{
  "d_expert": 32,
  "router_score": "softmax",
  "norm_eps": 1e-06,
  "steps": 3787
}
Below are experts of layer 3 (counted from 0) of a mixture-of-experts language model. Rows are named router (the router's row for the expert), down (a neuron's output weights, with its number) and show model dimensions 0-127. Each number is 128 + 24 x the weight over its row's rms, rounded and kept within 0 to 255. Numbers have three digits each.
Before each expert's rows: a language model's description of what the expert responds to. This comes from a sample of Wikipedia text that the model never trained on.

# expert 52
It responds to: Pieces after a capital in names and places, such as ill in Villa and Village, o in Billboard, Gre in Green.
router:149166136134143094112143152153113151157134126133156161162145162116136119121138147104102138077137131130148110094112143090147096121125123156123154121125149136141077112104119152119090149139160120156131154124175094155131091134095129125151124133128135133126136082094139093127133109132087075170086126191151111144114093100159145110119145116151153087125102099129155060140128106109120153139143
down0:097166119122118125136165123162119108160108121116110165123198131158164087124117155122126139086101108107164122126144115098116109141105139101119095124118097147162134123129150117130087122131181154090122115133153129137144124115150138137130169137113126178112106108128147126172140119085137092113120092152106138137118081161133098135159173149161109085125132128157171141126153116079111096117095
down1:117155103076122091106169141151105117149167106064153136113125176134136094186130141091125114142085142114118106147114159121148160125140119110096121112064110101141173106128135147092180142128102132115122147132124112115153146101149099136142159091144123110129160102160108101113153138150116127127131108136114106097138166118103112177127104139130122144124114160165108136121133114101113171141146
down2:132147122139120150172163083143124142126083116126154132121124104164177120153152109163101136128127140137135102124150141147124126093160100156115095130155162102168112132141101139126117137161139106124136125146091090103083100126133114107142122142093108109151108101120091099152133136083122171136142176147101118088112139139145102133131099098103079127149085106159126180131122103171164163114145
down3:133104078125142107100143157120128136132150126148111124164186149154158145095146116084134131109129133154144141146119144073136120125141119119122143144114125140147130156170167136151098114132125127143135102089142156157114115120125125185079079124086161157113128132099166177092183172120111107116106120139156179136150127144166138123112126147139160148126125102114099086148148104154111117155134
down4:156142154123160107127139101118136132128091143107132115138129125147099129178123078141143154131135167113083131112143111088086115147167096133075120146085116121125152130175152133147099152137143147167121115122124103148178143138121072102094124148111112128126093125100120143114102143142127095158140102157116107094086132143159120132112130145181135158177144175140117155115103143146175125146138
down5:128132100135139104071119111141139127139138171108124159113160156158097124121117148116141109143145106156129075103153122110114148141147114098076125096091127119098108128131118113072066083105123148105053130127100129098138116122106135138125110119147126124080098136102103127117134139107121143136123154114105127164088118101107124118118127148151145162108172070115136178129096127130129122104161
down6:122145150151130139131137108114146154153103183145122145123126109132165125129147089147129127095122157176131146133118106134086094139067138123143120119161153145149148131135113150126147146167129123129136149165137132157144158097120106099122162180107118101077128114112187156120119129130121101140125136110167154096148103145134142135123150124096176106107130088145146141184190181130116124127164
down7:113131153090103110117113130134166171168126137147191167122145102139158123103106090119091135110064128184129109091126070114144120144140122120111156121135149113145112120152126132167148115096103121094116157112123167133117104161102137140155134098111184113142140109103133128137127124161128115116110173163149145137104129141120107147151140175111165138135144169108157095103119165128133111143121
down8:133084168149147157126167148124102156131106157126156058079157131115128161121152093156128128145109143130131160098123143149115088141085098151067135105129125141137149132167156179141128155130139099159145112112102128104132087101129139100170111136135134163132137142127094106120108132174125142137132156084119162129111101121121165166094109115118124131128179137089124139154111118120109134111125
down9:154127119163102136116123136136110166156155112121123158161133144144125057120122134155126112108109092134159137112086137138126131153157121172132099107191145117144110106136149125153136148107148148115109097137130157103079134160107164152175182141086120162117148150148135093155116134140145129152136152118129122120148134140132124135116144130093136125116106110110193123137196170103165120160140
down10:113137122105125154107110144115080112133079164109104107127108109144168168110119158087108148150109110118109091100121159121144190095090136151121118198135104111130125098153116117162086120115100106168147157146084116111116126156116138133149129121111114151126161148123122176087135121093136148111107130121124153112151149102131115106107122183140100083153118146130152142162116121096148116138137
down11:110108189135126138136103145094152131114105125070147091180104139119098142128120131119114108155146143129196104144126116141092152071106131194102142146121123134103126092131131069151117095121145137105107111140134145141155114138161113134126101156083133072120135135113140146124158144114106119133161129138164123139150152126140088164110148133114134128096101112130111164093099135157099149134125
down12:134135151140153121078167133134128111125134136130146108149150143175144098119128138141075122130100093119115129107110121104141145088115097130105120150180132151124120170132141103119099107038124136157122178130127101155156118137129137144156127144113180107169155086111125125100158155108129125149144151119120093155144112127181136095114137121131119105132111116085141132133120162107138144171073
down13:121120115133122134180133149146133120136120105176132121134141165099137128106129168137162147154117105162125181081162136094155137094121162155159120136092149135124124128120116159136141154112121126126108096165112104175097122109178128138148160133133129142169119107142138142148130180173124100146149112164144091172179164147152093134147102120150076131106124106144120146095118130142150125132167
down14:113102164140151119113085076098127111060152140115156140134142121185109150115141146093121127105157137153102123117138132103112140142189124138151135157118127142122112127140111112160152149121120070145127140136109154118125109173147103101112102122127105117086143174117101167104111097124131122131111137137165120143154133124112103144137134123111096121098166152121089156145170166170133108069124
down15:112115133116138115129153102163123118112124153094185140146136137090132130112094099097133122130111107182152131105086103140140129136142108103129135113135155107115100143109115154147108092148135124097150119135097129135102105138087133098135152142124115141068143125171172103134094100119109127150100145178123112072165134151180151111113151113166181104157130126138142126092117099121105080101126
down16:110156121196138105122093170128137140135107127108093117162160138123133125116135138144141102132164095122115110107133132096174119090144113122141169084133159132134117080097166143129108188107136175168130121156107143149161144169116115111122110095155122149127129125133173108128107163149161155103122142123188161121147139106122146174083122136136109129135113114160163120108159128127134100137130
down17:095144129125133132114133098120126152092124128189141139186128138101107143082086104145144094109126138129150127117169105146114122128117152087164177123054146109139091148123086141129144137117132142123125155140131129154149089126183146117069119129110157129114106147074125121169124155138091134150119159119115089140105138166102132130143079112113108123098148119132123116127145124148101117144103
down18:132123149096130143087139127137142139160102111139152133128110181125149109106173105093134120141141130103105131114083122108154134138157150178173109105106148135101134168137102146143136173136110109139169102119103145115162133138128130110136166110095117146075100141125092142126131117087121122117086128182106136127123121089120094148158131113125120078166099106123173108064106137101128150104127
down19:153145126130126133121132077132081114157136119118149100157144109172066135165141080085121106158147124103132156134137160133104182135136130082174111113119128122151163116136129103173139103141123117142131150134119172149093164102097124107123094087102119122149135117111089131140084105139168103127154131124156140127106154142085093139136161119116104142115145121164123168117121137129129159125085
down20:124090133116111112131123102091123147112096114124164113104118103152170058131153116097117126097102146150180085117114135119107123107114148113119119133107133114073154127106118148176101146143153106146144170111100102139124135134150124126080138120091117117120145101140133133160111116183086137128133131136159145141131156129152143117137152183118124127097088139085079121110121087103114165114165
down21:127100163126082160139119126166118113144126136102142130119143110111147168104168122131144119102095073098119098150120101188126097094171159118124173122115141148092104090144112125118146122109139102103128155101193110167144142098122144143120146113105100137173139165145096126124143151152120111104116142151132144135169110132163169129112082124126108140171156151142122093114105136152117122107111
down22:103115123154130140128145102097102110080155159122128120144175127102128140119110175155182173136135152150126118121158160128128110114133105085152121193145133125144103144124102128167081118172163127126166131096143154143121085152113134145124137159135075140103097090145144147123170113159116128132109130112149146113159141103167098081147077127141150144138124118157117137155147131141129129149099
down23:117135116120169142124152125108133178171158117126098101126162139089147120119100111116116103150142169152160145135131152142122126130101116138117174125160166095148114133114093114108129124075151120106125119105085156147129080139155131110167126130119137161109139118149133162112136113130126172115117130061142151134163109146118149127110157116138130125147119078111063165090109146176100124144166
down24:147110100120117084200119137114162168107108100138094107137106157110112137159161119119129146114111132166144120126092118146145122161141127166090154124124187170085122152109104168084115178106128118142131131144137133107148138151135096131110137123147114109116145162131137064136106078136112127114147118114133113114113136068146125150079125151140125126115108152134130109123097129108094111096093
down25:108125139124118159158101084110138076125115108118123119175094098165125128143097115157122130127113143070100131139108153097128118124127108147094151161167126118121151115130108131152101138117125089120134183127122082144175118116097082105097066138086144158141090113112098090154115114147094111138107092146144153115179120110120126117145107129133132119134130079123094124167119126128136165127114
down26:105137109137163122129138102132122114101131081093140093140073139183165125117118165137113127132150124153103143152147132149135068133105145166109100047137141116098164129116091131111155108092130134144124103083119125151123149095140098145126145151086136157165082126095130132115140113095110104128123176078129108114146126115125110128136178129150106108120133156124128126126119106167101120109143
down27:143135120111127090108153153094147150108158124131138165134175137157123114173125152104148145162098158132136150151126108114063128096139164141125123130081153083131135119101087149125107149158135081109136099120132102103136175106126122131136161167141152136139158121131180093113117128141136126143148173112120176064163102150124132140157146128130170151136116106164137127106159119125121150148110
down28:162118075132169131148101142134115131083166106121154126106154135083106151108141110104142155124137117172130132083129112114173128126122155179138120144119133129149143150166163136165151117149132109136116126166143165129157122138147119143136084149155092136086147108147120161192100130146119144127132152147085133131091113132138129100094106157119145106146109075096092150129121147106089117150158
down29:178100142158094146132133140170106123101117123150119155103132102104102110090140134176158117089126149140105124133112153128101126122173111129146122157113113151124143104095137154134142088118080078132065149126132130163152162107150136169128148118147130109171132150134175151148108101109136131138142120164144113139136157103102174131130119098181116059157117130135139108161120134142132155136134
down30:173121168145149099168172160139147150101136145127087112132130134104109143105142196141113120138126120112132112183142139134128120161087143116156124117141152135118114119098089139118123142099144133126109116106123120119085146083152140154099112121155142132098111124132109190091163077134134137112161140100097073139108104125175122125150108115110117139122173150128113119108084127152173112116149
down31:149112137158171119131122107175121120193136125116164112150137126145125103130136118108170113139137119137131089105155154155131107121095140128118131102081115110110094143121161162144102124195119100122168126123128157126095129138119097164165130139105126110138147123129144124131147105136091165100081113160115110163155131131091131114160129128187096133155098078136158091113158139101103131091133

# expert 57
It responds to: Final or inner syllables of foreign and personal names, such as Hernández, Høyre, Tottenham, Terumah, Ringo.
router:167125158154133130086133127127098115193088112122163086135133171105112170166149126082127108148153137144133078151154116128129112132102104167175139124148153118145092139138131120078158099143140121154161100125164090082127154158099123127138129120111127116107151137133130134095111135116114098105113114121155159149131130092131141161145120113116171150128099160134154138149143156075152115135158
down0:117137111133104124125120088138140144117124188129187129110125160105129133153096136114088122149125139076142095131186142149160111145149131113141122088168145113148163160109151133110112115137121114093092168177115146104141116117125132130108111105142101132115117121086141106108129121138138124080150185147140134173124134122104131126198129173114146132133140113135145196149129129114094101131115
down1:134161115108137143126112151094109098114148092120103132184089145124156111116154135083115163150119124157063139164152128146068132121134138118134147136100103148155093127154110168109114099109074117130165121123128096147133168131082148142094149197126143137119111138117140129121163117115116175140132140136107112160151104143140161079091126119130137140139114091146125118119093126144153108129139
down2:116111105142089116077130117117128131143135140134142118170122165108120158165161101124145119118097107176120135099128152143145191141105119155128115105138128208103119154179149146144142155127106139106140094152159160165107159154138140100121151118166091124128130113141084136120107146111138099139089121117155111110135105166111110160105116126162176129154179151121124133134156118134104131130158
down3:142149117130127064126132127151159101110089119135103161093132151131162126168148101101147138165154116104161134149145142160136110093101117140146129173114134128113156125133116116117144156117080191151104144104132140155120100144115134132167130102154153125154138140113131100112106151147147135097106105171097122172165081125116160136134131116109170142106066100088148170125145122144122155125134
down4:102157123128117120138122103161107134153110144131139138109145159139119125133125096138138125095136107109131178114127122124108131119114122106117112143178171127153130130115091096128101105125127089130118139113104095095161174064128111179156160123070172125069124117120130111147132121126115125138144119118117169094136071191149115131109120076131147135107143113130139097118179144124163165152128
down5:120130100117156106122132104123148194117163120104118163139115131154156145162111099092121124072163150174112145115167142134110096150140145133125112134162148113112127115089111146090120094146148226127140107142159170129081120133126152129088122147111093160148129120117118127099126166130137148168151113121158102173110105133137124123126146130116110141105104097116115129131152124122172119132143
down6:107120105136138116135110111159175182141152135131109087106154145105161129107147112098145131157161136094104125142104132180090103153107132122102109103167126130077142121101139097118093109151153174120166094107145158129089125115127169079160134104143103129138153120132123134066103124152097154099140111117118145135167113144113122136137128142142157136103190132113138123121144151164115115089119
down7:083143101122106111124102064153138097072108088129159143090165141145139081142143149130144135131138156128130118125133131170150117109107133147137130113119126144070128130139147152105108104107122159098145117082130105175097097159136085132132124115124098159086114119119151108088130147106126160145102109093129142143169096120142128105127159081139083133145114137083098118106158133105148118109139
down8:083146151144123121103139126081117154156173119168156145144123134141096105131101141120055101141119152113144140085106157138141147112154121110089177149119121125085161137112144075131109120099143140134113107097140159115095104138121118122172110105153162122142163149149103128140115108143170150120108154146149171151133138123096077134107120136153150139128132145131115079115117118133079116113092
down9:132126188129163135124136070104081120126140097138123087106108090101086150142122103131105147155143127148138125117109165137162175156085118104173143144093118141125178135108136142137146136114144162123106152097094121142112120167147122152142136182113111126109121112157103118139169131148163119158135097155139128129091121107115131139155140121173095146111125146139099104151147122140092104076105
down10:155148127184115132129143113145149147101089124088128106129108138159115135101141157164138104156141149134135108168182112125145117148115121110134105119117139139164126118156175115113098120069132093079139097152100119101167149097098137160145168125109149130121095121120108117133120124126091141085171142104151063127141137140119124121122111176113100149091138089124138121135125115091077123137108
down11:170148087097161096132166159118139123160150121162117101111117138089095106142154122111153096096166164105147112144131113110069136152125163120104125153099141127182119100169123136124109153097103115149109108122103114116128153113115127116106127156097148128097117159149145116114112120148164129128174136130146118140095093138118160163100085151092130191124149098152118108132148117132094146093130
down12:119132129108134154130156141134127151102109126119087130134125138106169119101124131133134153112074117102144147149149124137153139117142144115082143111149141163147169141110145158117129144122136116128074156145097132163161107106171121139109109134108119081133138153116131101188117176174185140142147110150147122125175128101107113130094110136156118168123150143121138116093152092099130154154205
down13:143105114118092115135156112156140114132139078177126156117154153100141149116169093120132102125131085125114102123115114083152104151149087120143115146146092121117115116126114125125145094090160132113131117125138139118119120136114126125083102107148153143130142180136099210102138113138167096145120120139085096160147118157104116157115141180138174152114151083091101131154126113102134114137159
down14:125126104131137107134116119107130097153098102077145142136106081103124116135141121129118140121160140148153110142126092128141162142081115141143105124147132112152116136075126125139145066147154122117141148089108105120175136110192100148175098158140162142095116157150166139132119150112125110086127124154108094129168130117134162167143112117154117095150110120097103148127106105067146100114167
down15:137121114125132112102138160137143106130141155114124168123129156134173076147115130089074121116129107168104093150128136137151129114131113113152125086118140150087099104110127130118164158110118132117159134153138092134138145139145212105142141136131145159131120124105185116148135090152119128087068115157108096138110105161110108100104154148118136137112157136107145162148150149082131168160114
down16:190110153118091124164129139166136130164126106179121119117085143120148146119106186125102120110120148121070088174133126134155143142152095086125115129128115141126166183120156087105125128123070133151134114099121111156111125088154133115107089120116124118101149142158097136155122156078118065140133130136124146146107160109146143124124107119120114108144134122113149112127113105118092117162135
down17:139159105136103163132117181088097127089121146147104082125121105124136134133110190141139167155127123094159130139147124121119110165132185136116158164078143121131119109111121142100134139157134100089078157155137109156132131115158133141103142184140128124147117141133132101130124094140126145117141138137142086151181121140112096139143082146131082100136121154118136158134093142168145154097157
down18:139152104096154140133102116165116126151134079161089133117088083104115144112116142103140107140185164139091144133147115152125101103121128160083110135176164118137091123179111142135167151087134143120153095116089086118099130102156090184170130155117133156109121145140086136103156124165140124116148159119116131115133127135130178141148138139119148129123108142111132139113163104134140159116130
down19:165142136157144101167119110179117153143141127110128169144138143144142143116112145127169182110105115129152098132102166123164147126133130115118125136117102106183102138125142122141136113123137093130123150156151149145113167113086152167121158160120162128122113141127163139093116133131096114129102133156159108122130115146140092192172085121104158151188153131141093118165141176120111115162133
down20:187119161207128082150153138147153104121136141143134115148111108161108105118140106140113137160148156136090131144109131114091148146142121132111132150162129138101130137126119134086109116152085105096146103110103157099128166062164134106132121118102109150168134151101117105118111143152145094150111112186140153118086119096133177110104136119168168144123096116130128132131123125153119155134131
down21:153159127120145117139121108124122128105175147116110126166171116134131134144098128183105153119094147107124136121122094142154132121155133137097142139151164112142116170154158108112078149152127109120143138074125121129100125130162149097128143124157125150152134137189134130116128150122124132134121161154118121127156112157093149169084143139060100140124083175153156089123116123089159120132069
down22:138114134131170086147139097085127133118130137115147121115146115178091127108151171170122178121090116104141139163134145134146123110134148135117116122084102098117125145112135070156122129131129135113154129119130143144148161111142096131159123179125152086112174115087162136143156133098126073161129108172111121149111147102106131093132129128128171090122129077124165141093108140120123130153082
down23:112099127147101134103101132109139170112155154092171124111106129090142070128104096127150139148159124161154166088094104165137117107095141162120129152092100111139118139146131153100089120172120090108094101128201116107106163110138158126118092155135125098097099156139118124123121136141133135122156102135132148119096137138110103144118122175119100140120152112104124123119110134072157157143113
down24:154129123096091085121129082092117155151106136124100117166146156128114128110099137184122135130123121169109105130134114118158157167128121143154128118122122124131074139076140150145097166119157123150112106109084087140106119118158118110111165146129085136129132166144147125160108134115117147152135140117133077096155135108175109093098110133103083096091102119137114123161158155112151155093147
down25:120091131098125085158132102121140132144101170142115153157163140131115126156149136128150124121137130156150130155094062117116128108127119109089178114102097122099122161125110108138122125170145146128172126124156139163130133160127114110115141111101154119137137153132138104094136137075114078094080165139095151098108143162140133189131132154116177142120093129092138161105161161131118149113130
down26:141150119151115144165112087138103117130133124096126105140155168087078154121112105134112165130129131122144140137158148110151139130122122135149150097153128130148086124113151152123149141132096134132083124145134160178122112095129124131109179102098092154149150072136178104171124130098127093132156127136118112123138125156173107136112092138141104123158103104171136130123068132155117196148144
down27:091108081143128154095152101115112093148142097147118116116116099096133118134155141189164120120138141120154125098146122067148118143117103120135127133148099123112113141148141130106114130106164140120129136133090115129103058094175129120134119094118148166133113099097102138124153115139172163113112092097134155078095169153127145174138133124132122156156128139106116115119105146152173135163167
down28:118056086179105127136155120123142138110153141117154124145133140121120119158126131106106125116140096110128134103092161158127106178128106126128088133147105130200113135142155169104121160142110093127149134125125147124161130137136158110128128115088154111089122099150153099137138106127133150104099162094103129098166121156077121108112146106160120081162098118137097141130153176129121117170124
down29:138174156093067117118118154144112136140170140125092142118123145156136195098129113119157096139129100145144136110125149145086150144118139112135113131134065121124134126162139106130098166119104147105178113136164122139089131121121096130139153110107110118098122195118117126161122072144092129159115079119114152137095081125121159109137153123136145115122139106139131136121089123141127090090128
down30:127141084115093162147123160079129109133146101117124111172138143067117116175116127166146131130126167125114099149138106126142128116150133103093127126117131123121167150128094096104154124138125136079107119170107137156117137127135158127141115148124163132129138156135113120090118180180141113072133113116145125136171144160132099113116114136104123144140127129121104186104137137170139184189140
down31:139155111146152123128131154189076107160165140136104143104148101152123136170164132104156118095098115184117133094185108099090107085149098112140134114102101137169121120180128143121132118130095142170110147151102092137145163128119140140136141107155135150147116094110124153128133188118094104130137110131139083148121138144144139111125108127136135102139121141110132165190126110140144151120114

# expert 40
It responds to: Middle pieces like op in encyclopedia and flop, ain in acquainted, plus The, New, gen and us as word starts.
router:133154081102082154143092134099104131154118114100125107121118102164103136156115129127060129086114111131137049114115146117155135116157146125120094125134110119154110121117107126138106167145166127109109139139146144151186131131102146130145152143144131167069150108115119100149126150083109108115117110141107157100101105107153123108114123119154117118125138122146100130098150162172126158182109
down0:153086156146124119131132148140133155133132136127144131139080115122103124179189139088110114151133151119105107166124124137153126159164131109108123095180118166156128135136158135160104093106120107108121117094128086122161115131133136133109120134123128179124135131161097132119123150156145123106157166174118113110125127095106095144103130128121108129120151169080089125120115087077128200109104
down1:145138115098122159167119149122105102173167170124121093081093124134102131124128096139139135099151156140107118110160113130092159140115150090108123150159133134137107116147114112092126187144131113112167162141144110133123152110071157159143162124134089113165056155145123125149120133147133119159114127110132134110121135099124192129108100080132112085103105122111152130143092120127149130141128
down2:123111080143152141087092113106142147165118117112158113063151112162115101146131137123091116126137122154147126119112115148169083151154155141173105081090112120117161146131120159122139145070148146109122110068141117116135132133120132153137104148149133118141130149133109137117093116124105125112128162105133138083109159106125122131116142121193167162160130132121184123111124142122083101145160
down3:111121124133108145139117154121120127138126101091125068119142144107090168112119190121062116103104131089145093107140141085116133119112123102106119144131146108148107122139147177150055105113144118095139103152108130137167103103103138142114119144112105133103107106123138132096096166125164133149138133144124139144150078112158152104091149145118124096173161144140107084109132112122113139102163
down4:108142178124107111090141102157157128094158130119128154151140106121121153117164108151103152130156108129089103135122137146114157118133094170146120139080101119149141178119128152139095157119120148089104108140072146143146103151113165111145130133129154148123088108101092153095172157111141130104137115139098132093053130119126160177115106136087122137119130129131101130169139132154092119142125
down5:156147103129120119096092162143099163139124158128129130162100144137115147108090137115103119145104116134124118174110178155137119108112140148082107089113139111155145124101116137115147104156148150136112128142143121087087142121133107156107137155099117154123172159100114164128130149107144136136118161114100128160098090143097164138131107189100168176112173137111130105134142118158096167167161
down6:080136082145084128124136086155134107126158161144171133104118146122106120167117112123098109125128128084169168143136129143110113137167112130108148099132116117176146141176112141136146143138100124108114125114130105155158141103120118130118108105128114108126097176111149123160131123159147099143146100127145154126176140149086065108130124159112134101151142093119076111177173117099134135145099
down7:132106118077126120120110156079127122156138107113110161166110152102140125109117140127126152159126088087120145110157114165172139134156158122118143146137088101109112145137114120082145119107115136107109137102120114136155111126125163136134154173114109139138123145115081152126148111140117120116128109111146086142140154137127164100127141097165138128126102074116122140150144208112092099209144
down8:153104155128135141142096140126159164141126123159091117153179177150124132131117117139130133169117146126095124152147160157152097077152123119179124149118082094076137104131158139111117160139116157155093138150175143154137150076143104153111149088134145150114147097141157097112121125105134126162126102105140122142092100148108141154143149168096117093138148093139144141128155173127141132122150
down9:121097141151136149132051151093132148111106112106112129132141104094094151083103100157132154116128150138130151126168161122111136114140156152163146112133106157160110124124123111125142095145099150147116160120144144092135141163137090146148100141153111087119160100131098121127148115096106144143124139120144163094129116073171109159078118094158134151098163105123136114126139116172166168114106
down10:151131112171126123149139107154093057178113128174147169132159128116114138110139138136113124100107120112085131130158126105116097131153143149152137109130120141162156070104134180155148138075095108099116158122096105126152129162156109143123158159130116144126162132128128113106180101133084107105152130111121113128129132136147143124139072146126157131163138172166139113133137111149110127128086
down11:151128118148099115172132115095153133109147101107153145122137117144173120113152118152109148116135115144136138143128151117084133124120119132110104116126098108108139157122107143100084073124151156127178127145171110076113164110097136130137143124106111097140144162167117089144122152129119160137096138182126139143152120159143082094083089177106168162120102120116131133133112095090092164148147
down12:159106150107162149126157141151139084135098141111167162124168156139076140167116139129108153133111073142120122115134121129131156096123110117137141113081152129139105130126160143169122145158079131098153134122109151100138179165159102118167161114125110091135163092137156115125130123071119106140097116157118122115111137124103166100112132106101100110151138145122109112147138168135105102084092
down13:118147123114169143124090141130145134125106110129119139150124170166130118172112123145193109163162164125125107134138154133120126144147105139142105131179149086145153184164096130139106133117059116143087124083109109087140136111132070139087107153158106099128126123110109082128151145123170137164089135125116134131135127129142167146107117118134094116135114162128083109122126099116126151127115
down14:148142094118081150115153169078126080111110162136110183131135085126133096098156117136156100126134144123134136136149130095110100151156139088161108138172144164139101141130117150090130130086096141133119136153127149151131140128111139099131126130139152116141140171071137175138118097129123102152098101110123125121082153145081131078131138088122107120128163132139117101100115122106122141166168
down15:143114116157167124096166119142138169123149128160122135105160160127147154096150158159168143095124110103135141150123147118145142073073117095125114163125148116120153101143143138101141126145108139139075121078125105125108129142124145112156151085112142134100118139150130151145135122109124170159097133108148106131132121154111126176102119113100119112090126217108133088108127112113117116143179
down16:129081110131110131136141119129130180111154163118146127178095131122128158122108127098155150135128147130136146141122145130143083111193113111123130121150150105112136144107147110131154178137105155119125125122128172087153117144125108103125121065128150084109114124112111119101152125158169107125159109097157129115131099119081133140130115109154165146178140120187146162117144125088135069093107
down17:117144093130106154113132112117160117104117160139199147146151133157131137143138161103079130103128074095135147116085104159144131102111061160103120170146160145114148137165118126143113163130135115132113111122122127114137118157124115101109174136127145165124131119149149118122139138151106123153136072168130157201127169141133127124124171154175142135140118147125153145140140150124090119147142
down18:095151129155138148122137154134125116136161138087116152134138128134148148085113092123148117135178126142145147128124147179113117101119198124107112101109094154115128108094094157092115134105102147118087136140140118099108124104169137121108128103133115160165141169120166160081109152172166111090113151128162132145109117095162132126071112147150162083109111142109114122155130141102130127161129
down19:133175169087081161120070142120115142148102134132141155174097132133138140082159104138141106103112104101116120085138088132112161149111139125130141127132122144127151126138118150136136142058163080132149156139107150108122137104110087143088129122111123170148156073109107139112070126086137122150142121103152090125141121136112147155110154118167147108131143121139129125129131093123152129096103
down20:138155153152104131142114169160107131154135138129131140161128146144140133172167137138102136152127098168130134133136125100101161114086140103120160136117096158178104151123115140134126127173126123122138148118145095128136148105141117100090140078130108186110140100101067190159146153097127126104143116115130117095146100149104077146126100098123129095167130116112161082117087144148146121129144
down21:144112122087127136148125138188160092142142107125148136109169154149148202126092142124124098131121090105085145144125162126140144126102118131139142150126140088125136145122130124133138150124157110130093155090102105137112167161111105153142121145137188099131133155132127111141148115139146117143187144071102163143125144092120138172146098102074150125128128173130153101145127134113088119107128
down22:116147110117130087146097111140144137077158138155109153111158138132120104109074156167164131121085100169117157159138151129087128090126125107146118131105156100119143122125124097137139133098111172169118107112107118092110208137128097127137102132111166145121125124125084087104099097133115129137144117115168130155146096174164137108143098131128135132130125148129139143173134113169141094124154
down23:107090113116110107130103160115145121097135103153165095146153131137079136091153145132132127155134166164148083129121165152153095151132132104126118137063115121151121115126124115137135161145149142123121136145129088052119116098110144128160159132124124149138098153110112147137106119139128156132101141102113127150079094154147114165125088133102105119151081110145132142154132077156170147114085
down24:155147147129163124166068134149157086134092155098137116130084121138124109161128163105124135144159139102195123113126104136116160143133178132086143158111135178109139131087134124111099159124100140137095112109151126127160123119155096126150148127148118130122120115138114131149111126156125109124105149111141090135076155094142154080102096146103114128101097127127107116135131139101150118103198
down25:118125175159134144111138113162127085154123150173150119110123127104112146127128164141150106120141142119089136138132131140128162119137129142154128179175155171133158056135176164156118141119125119137121127161148124128138101130146127149103090121170139146148106128158137122173097092154138116099151165109131127133167137109165165153167112107113132137154120116157130080133131177158081129152117
down26:139126128115128125137122141106100108130151093087116123095120138107131162105144156155105151148148116100141134097151087142137110139133148128117136130108168136090095136126133089122093107152150169115126104129124157186159095106152091149110157156108131109160144148138143156097076145102135124136107176142129116162087131121175066129162146136155150132163147160111111069124115088129104114121152
down27:123126093110123079123148115144115108157158088084153107122085097124106133172126128102148134103107152135120112056173120127113109130120124101151119139107097124162122108117091140131120143127162137123138125116162109134128134162147188189145121173137105160115159144080133117116113155151099100123122088158124134104105141113134087146123100144130154097110120139128130101129129130184153083116146
down28:172097086101108100094130144136127175156135156113139135163083104138164098113173132150130137111090105157145106144129127093111120156142128107123126117136115109112113124117118135148117162106090135085125120149117108132122133119160067124146152200148136118143110160145171170120170142114110147109119147135099163187145092125115121158134166154145123109160121140121124141157119123101132136165101
down29:115161128091167181101116128123104095135128127164104104139107136090099181145142120064120143146118172089103104119127122103119143123109116111154154117090141105139136132150160130147104117122117171159111151104121158133151167108136091135114121106171119148096109112124146174102126150152131114152139167126114113150125087129125199110130137121083158142129114136124123122128090098106131132113179
down30:121130148136151155120182181146125117109136172149155146090160146137118083151141149122115139121138175146090134146088125124113161173140169157111123152146120141110146111089110091121143089102141137150118091106126132116125119086162100133146129156116175098133137147164103114124139118152168125146149168182126123107132111089106150161122143130109084101092110146094120121120127101090121107114137
down31:127163157103126112136115123154095134149119153149125097124124126124111089108129133158099105093140144079127122100105168131126138138091124146137154159148135100101142160211123118112182122109117123160152134118119125164106152114120141121108105144162128092133112137176075137146083098138144109158134104161105120091117128132140157083104119106158111143146165141136142079161134157105115101096120